Below are experts of layer 4 (counted from 0) of a mixture-of-experts language model. Rows are named router (the router's row for the expert), gate (a neuron's input weights, with its number), up (a neuron's input weights, with its number) and show model dimensions 0-223. Each number is 128 + 32 x the weight over its row's rms, rounded and kept within 0 to 255. Numbers have three digits each.
After each expert's rows: "gets" lists some tokens that make up at least twice as much of what it gets as of all text. This comes from a sample of Wikipedia text that the model never trained on. Tokens count by the router's weight.

# expert 15
router:166091083112135092114168086075127138219130120162107131147139087147131157144135100158115130104114143110091170184143115075110158160149163137073068147116110163162072080052143194102102092185173135089081156040143113140159128087169127128099086074164072106118117159062072139148135186158128073141159138143129162131158184151141108149143092131151108122113131118140115085141136129109117156139168140118118089137168137107140117101154127122069133157131162162136108137076112113160117098120201121129086122084060123155150164148095119150102141158089175102133144119110105148164134080153126111241095171112094110085122189103095163147197086149139124141143143153152132095127142154084104161165100
gate1:145134136069146090136130156139118168089148194125071099167191086172090167075151101063147079110141156119111129163089166057094111091102100135096103151106107161106158166122132141186109123132139160118136158135148069137120167159097116111119163108119172165090128115105114151118157154132113078169084096137132069156124155090081112130093121102116131147148140151078150099127043142075135174136166111091129143103112128104088166162134116072150164154174066095142139162114078149151149121161164116154144096124092150090110085167120177168089132148154118156141139195179117104122103163184141093152133122113126153153159166113120115116117070110103141156121077088103045085099113202056134054150077
up1:094115170085132163128085119171090092097141149101105175155100152118084132126100138114164140095156143121157130135099114121149131129138126124133096108125117118166145166132069132140117110153092170149159101149128113168160111137133125127088137168175203075095156102138134139158124136152053050110139128175145073102168158129068129116089134126098158143138210182111131062105150141050086128072139173143185161083103151120171150107109156112073165083091142125095033175168154165119089133059151117145122103152232152150098125170111151124119161143134060138098087147079127053106146111108160113131139111167124134094094077119128104128153169166096138162141137055113143074152124111146178106123122
gets: "1", "2", "3"

# expert 86
router:154073099105126117154109132054138164188147182153105136152106085170128163129115117127116087186096160145122137156102102090167131139109156118042114125126109107119092071089119142099134088157108138088117142096127128183167091092170098134092089092161099098149147162117098171169152173170170106103131127140098117209100144130195134110150087135167100110125136168131213059122113141179117099067151145131142118158203170161102094073125100143150090164119130123181096169047123146094111120132163076141088129145138097170145147106083096138125148143085135092137168082110144126180137086165098140163103140156096091101102182094104180091142106161166186161136143188146109118120138183108161156147121
gate1:128097166134120051172156088118150105133158115136114187120135111186139105113059172162147078159104147175157140188187109112117129120085124111082083140113146099170169131090157163142186138104118108099134110108121109137116096102255127124100109190136118110109113117114162169095171142122154165107160150206106147146185134119125146166075096126120131169173081093045140093111146095139175083128096128129121096144099157163152162152111103160157119166106122089127165069094139175117086102096100094122161164105172165169098095129166128132136180141139119116113127234102095142101127180120079099111132168134129146159130098116113071154150139131102124092103143179111108148126085057121095107118132
up1:175058055113089121160130171101127082163152163108125115104129113151163098163119099155116142138144143154189143140147177153125128131149120103131143129097131168081133164118159134168097128138198130067096109075170143152125099169193158125149111079110138120122121133113123166140122141204191075148168123078135108136228114129138102070133097082128131150111073127154165150063098151155063143152162111085128055089113148126139120171110140140097152092153147120168111154166143168129073051132061139121144172161176107091111188112152219136155111141137084164095148141144126137139119141156135136152137125124173138155096146111054110106158114175129152156099139168103153132059164103171121068099136
gets: " B", " K", " T", " D", " S", " M"

# expert 105
router:142088113085148095141118125094140176195104172157094114160171130160112205224134083168097112089144130139129171125096092095126139158090167131123081116136121155108041089104112146098142144186119135150074157076152076164129163051160082111100111112131095129122171173104122147116152157163114074150171164192067154159112180147167095125144100129176110120117157128125120089152151129127168134128173173128069093205120141078177138107157117129107106119115126151135126135108121148122091144133146111083084108133128123121121115100114111108119173159047206076132162099080107138173192045130102119191109154152078119092075141112106144119148119099184151143151119157159143116125130147107150142152121
gate0:108130141129207167118105153107136140103163142141160098108169143136115093147102137133170090126096155150156065095173091082156114139097175149088046046124131126174151098108101128145125145150154065172105158105168109126141127080157144085147115104096110124153149150118106138147076054142077133126186126107142100114132094193116133119121140095125117134134147164117129155187087189092166091106121148191144105099089131114169124159116105122093181111098143205181135126089134141101114166090091161132169084099180157073183149063145119109131057121071079134176095200195089124106121108112164165152110189134105120120154158140146167128116165133106061109104138150129098070162119135166116106120150
up0:145121115190164152158125135120128153155101114149155160112227115174141147168134087128162140083134145138207092061104081055094095101115174175100149175160160137165136148075103108142121097082088137175103142184127070149126129166176131096128129130060157103172108139130174147080120135081146119101126102119108157116114082091133115167122118116188111111133095156140069186115119216109123113086156123130090175104080090184142132136097144129148101149092132140162043114139164108149125090127119111135118107092158144141063090142120096144150172160122111156158087090071100136162153096101151103139120119085091152140169173159114144118108176144134113198119134101156052074083124130137171088097120
gets: "2", "3", "1", "5", "4", "0"

# expert 102
router:156141107060124157178134073059132126209113144179099127140123115190149129134091113175109121188105151155139170138139144108102120116097139127099135152162080116092096045130126154103073134193188162098077123093126080151142107112127083087122073139169108072176130135122090132116139173150160116073159123174129119162159117119139073166186095164147129100142114106132125067139093178134119104081148101123115086200159178158107108063183122151117133148143105155146078192117074098095129092107121131135079107092096075146125153131091118145104168112107134113142104081093131103171157120179092099189127158117121134118124168110116151117136119153171173144153170180112122064136202155114119160175106
gate1:150121074137132143153088127143119061131137190140133134117137116086171051128137092131103172129058088077192155060141098123097101148132097128150160087180142114164120112110154174145136121122123157128179105085198149100139147117138130068131144160156082079130118170076093146118146120142119119134148092156160138041106148133141051112054126172104077077131155110123118128098127105120115159065167108105118075162161161114142120104157111077150156131145147116161105112127125095132059071192087083146099163133115135118127204179146084133125106090141156105150123129121104120112156097156116093179138122117083146164165123145184140136140150184118133081171222172070081137096119108103146145116175
up1:174097180120137103143174153179114082100123115156121063105122137168158094165099139167108178106126144167134115148146101131129137078126146097114087149131147105141098080088125133132142131117117151094105162110133154103119055110178165072156158079144176205103085111093177101148101126092150147176170121108139137129144123118107159172130133133217123140118151170140062143108156128082154127133137108120161153119139157110107112134079148176133166125076116105140127110158133122177116122186107130142175108116196157138084057081205147156088146142085091147041139148136144144092115089105076135125183164070140123154155093094072142125132079126159073144140128086121122175222182062130136077152135
gets: "S", " S", " D", "C", " No", " R"

# expert 28
router:131099095150159153151111074104129185159165135128108158168127135133134194194124074179091106174095127119139135137144131088075101129115178191100117112182123129159075097131157120098100145144127097090109155087108111134130135136134163128097104138140094125154151192095040136113131116186126101093174137157116187149117166107125118153151118131144061120157104076191128128132126164138143176105196140138099105128161174173171153129138074131098092107135161123115115138089138156137112112095105143128138094119070105148117189120097107125131187203077179060116164116083087103143174104157135166184056117126069064103086153069075140083142107114125166090134157120134119095143147194082166137160121
gate0:111140127112132173122134132123111164076137102173153180140098120113120142135095135160122168140149142097157168074142119126088151097116167110113015088099157106164125130123108119152074160164143100144133108139121147148121107131142109118149117152110148101107099168067105146150151069146102160130196144121180165124171138172114121141135131162156096102083116144145146100154155151091101128189111066182171172093112106192099117059132115139116071151113168089091136153151171156150200140100126155190175205081105106100085131113105147144093074150126136068141127077149114095133088159132119138217130082116134086072145123124076124145119099124099142137136086175206098088048125132079119141195143
up0:135137109124049118097102144104093127156204177120151122138132172108163167117175120140078195127095114170163147173167104087123108125058131143145068148122161094128183153126106162133120107105153126101154116107120129122079105135080153170121144124111120162117140186118078103119127147164135119155085110087100140066091093175106154114135137120113102120123101183127155056158116179121129136095073110105045088130141085191118116150092098094109141078100148166075105078119134109133134165165125090212192067133092183164114081128115149095150088134108146051184134100107155099156183171214060070138151123110124101180103125151132116106133150170113160112097136145148085109124115141113126132137130
gets: " such", " including", " as", " well", " include", " like"

# expert 10
router:115131114133124118147133101099094213166138173147147171153159097112120151211045064186044126170099155091091174127136126071154079167099141164101107094162102136088120151061169147176096120143153111115100173099072109177184095066130136096081084105172148101195107161063111172113142113172116085115166178122087105149147152126120104120163098110162154133190072095161153133113124131134139119087175109120120128154147145137140137112181116136136146148127165121161114152081139128103116070097191127126094085121111155175119088144110105096094131147116144065085104116118162137157151135128147100147119149158076078100093178129086146113134064137148126095143129168167114112145124142091127181185116
gate0:140083113127119118177102158127116071149106124068100140064146139159160082137105176169148134155124112070110195115161147138146105192108141109183139145111151113104127117134103165089105154181130127086177150135117162178145069150117166158083132118129173159166127135115149166138125063151123087125118056148163096123137108083138160174143162104197142190097126125187145126114157118142168074086173130121116084102187135174126101138120145127148090115067140111187134098127103167148167123163135107131126117135129094091109185186190089155153098142086129112138163161061107134105119205095113145111125120146155116114104081153127173071121143120075146180149075045088081183175161132121111101157086
up0:153090125140173140188146114111150106133182197125132146163122088132124101134139166116159066145079190174163079164123134094188092148094143110062119156148149138112177121196160165141088132088113169132094118140130120103111171097131156090125113145175082100104099128151113145056122087127187086131145122141208082082130151096059076152137140159075144136137117109147108108127129095090122157127140117121138097114098116129169204116139100139109150173111112091144116159050140111132132147090101148171152175086145162202097096104086173147125110143198104169118133143086097137178143159153154115125147156086108096098134131124119205139116178120140106139072024161174120097122133116135072104157135
gets: " to", " of", " from", " with", " by", " into"

# expert 61
router:104132157106126124178134052094110127165140165145138180160199145159107132193109092174098131132106189147099145131110124100086171119151129124106141136198073145129134110094165152141123124171113126107095154082135100184165162039119100083061089132120081101227139190047135175166136131205182091074182154144126136141139131094157105149136115124153155148155121101155141111137113154121140151120158129124141098179151161137074102088147102114132152125103125122165131138079166104129111097097181134079073107127095152143092107103102148092136134118111158094110114039090124093134152100102156108149127208166105117135100145084076129138159045108141169152164144142156105108115141147080115134164128
gate2:102077074145106209179159165078136122132139099126057138141134164129086129157136143147123148133117155123081082129091131105101188104142103151116128094094136118119138131206107081147150097178100093102140148096116121115102102115095183116134102165143124139130054120140151079128136092134132058173192111146124138163144154147116140124154119173076169137151141094163113121180095121124153127093110153126105187202143152156147074165171185092142141143139135140089108134098138151146191090115128117100139123118192142152165108126120205173091181186090190160083160112113177085119185089085114140126142188110176207060139138089110134147115094099195110129149089112136167174137133127132108130088159
up2:175090197137147154117100150098132114171141134088108045114141105137084152152179088123135090160136103157152112177054125145087114158179179150075185159108104177117105110160126133087122179113161137081092123165108123162062166143100096156070075113137109111114145135135107108168113118103130156150109129154118097104082126083115192126088107132177085083153123153163111127162070171173108149156105116110135116114125139169128142136115098102123063136188111204101182153146099210158182042103183126127121147103157183120134083158067129147086134177141114133137113142130156107115175138149153148029090093105167118124152151117114154156123106128154141114136126098143148134110090162101094107147188
gets: " in", " of", " on", " In", "In", " from"

# expert 91
router:138119104117107072144147133083116112212123127199077133177165095146139146183131066141099108159132174168110132178128131095146061115105091132118124072153096121136121102115175165110107124136160113068114168090158074136173139126135080117073109074148146116148161131068079109104151139187150066123129132166079167120125099114173110109189092096182099131153124161145167082137136170133166114117127126175116101161131167139093050115141095146117146142113161149210083155092129108080101107118188139172102122122132161122097146144082095144101137160123122094140097108162137130159194050148130159196117117156083109124074157079085166102164106104153133107121162163119157105142170163061135156148138
gate0:078174112175074107110102173142173111149149114159121114183202167145084124082153096198152105165109169136116102107119100113098146145177047148157072108120077168098150067096117127141092138135091154124126131102137161125194142084090101126154140121113104156078063150102174112128133157093178178103160111148154107137104105159099125159118157132134079106172120124125143156171054115152114115131110208143118080113098090174169084170202095085152090118111183113080133061165182156148138133155149165155144079157113141116138132107100092152160117121118152117195146086146169138124088147090167082145123143178108120139097088107095107085170100128116137131121114109123114173112195142094127119095187
up0:156149133109172104072121105112166179109134145155117147144157154154185118122093114056117084138146099103163123094070147129084106145068117115144167120128112148150129072116125131149124092143153118091102135098165068119235114155135088110169134134152085138068134139169097127106137089141106118141116103130104103196126133197176094150130205186067099069107091169131097137120112094100165122154123171129111116148164142123123125098154109174155179088192109087152072119130116140074171135096109206149098176191131180072115138165119092129150109140181134092150172120059127145156137104122120113139056146096153118097099126130172150110086131157130101179121112115136069153137043136105125121129077
gets: " St", ".", " The", " No", " the", " San"

# expert 12
router:136119099121176128116158078107158132227129128166141159159136117165140124142095099150118101140141119163143147138119093113137129187084174130106112118117119121140110134118126156093101086178184132093084157063136081161123135038179078146092105096151092108120198148133098111161133146191094102144173140143106116181101143145120150158171086081132131104116094153107128066146111152144149132146121154129096139185133158126153082116137061168117086126078155126123100168071128156150105092093158129143096133120107110185109145103054129109111197127071193085101086127096098069194137047113175138162114176178084073086082181135088140132162126132149141111123129131194150111125141193121106147132149
gate2:116083124124118118156119082100167142093143126162086138131144167105126172194155127108058190179112135168091136133089144137073145127176135064146168134123172113158152165145143195136071083134169058159088132118168127156134118133157084135087157177092153090118087128128137144150131145137083101124112118091151093146142141096118196167133054121130113133059135089201145068146098136178128114102133196085125169112141086074128093170106085188121115121136141087081085073110156120134150122124133163093114166164166106148144079134197155130105145135063148150179140087121076127100117188114140084122113162061091106130133191125138073111142148169138163130088124120136173146131135142157121084125174
up2:106139203130122136103111131164147145123067139147199128100131142151149158139114156163132097142080142144163094163119175149133179130108117109099172121115069175106121231145154136166153130179096159144149077170050145143148151141118084152141104119191103156190078207141081119106155157134167100139102073076147144157117190107088110153100078181132187137170130100165138138127191144146109138112112142136089094140160141113119114145183132166067152112156109152175132100144131090130056141123143088103058146120128090098113120197145162139124094078110109094114127077164166133108099079148128159130135120140103131109135142135196075112106186183093164160154108148120115092139076161099132105094091
gets: "2", "1", "0", "3", "6", "9"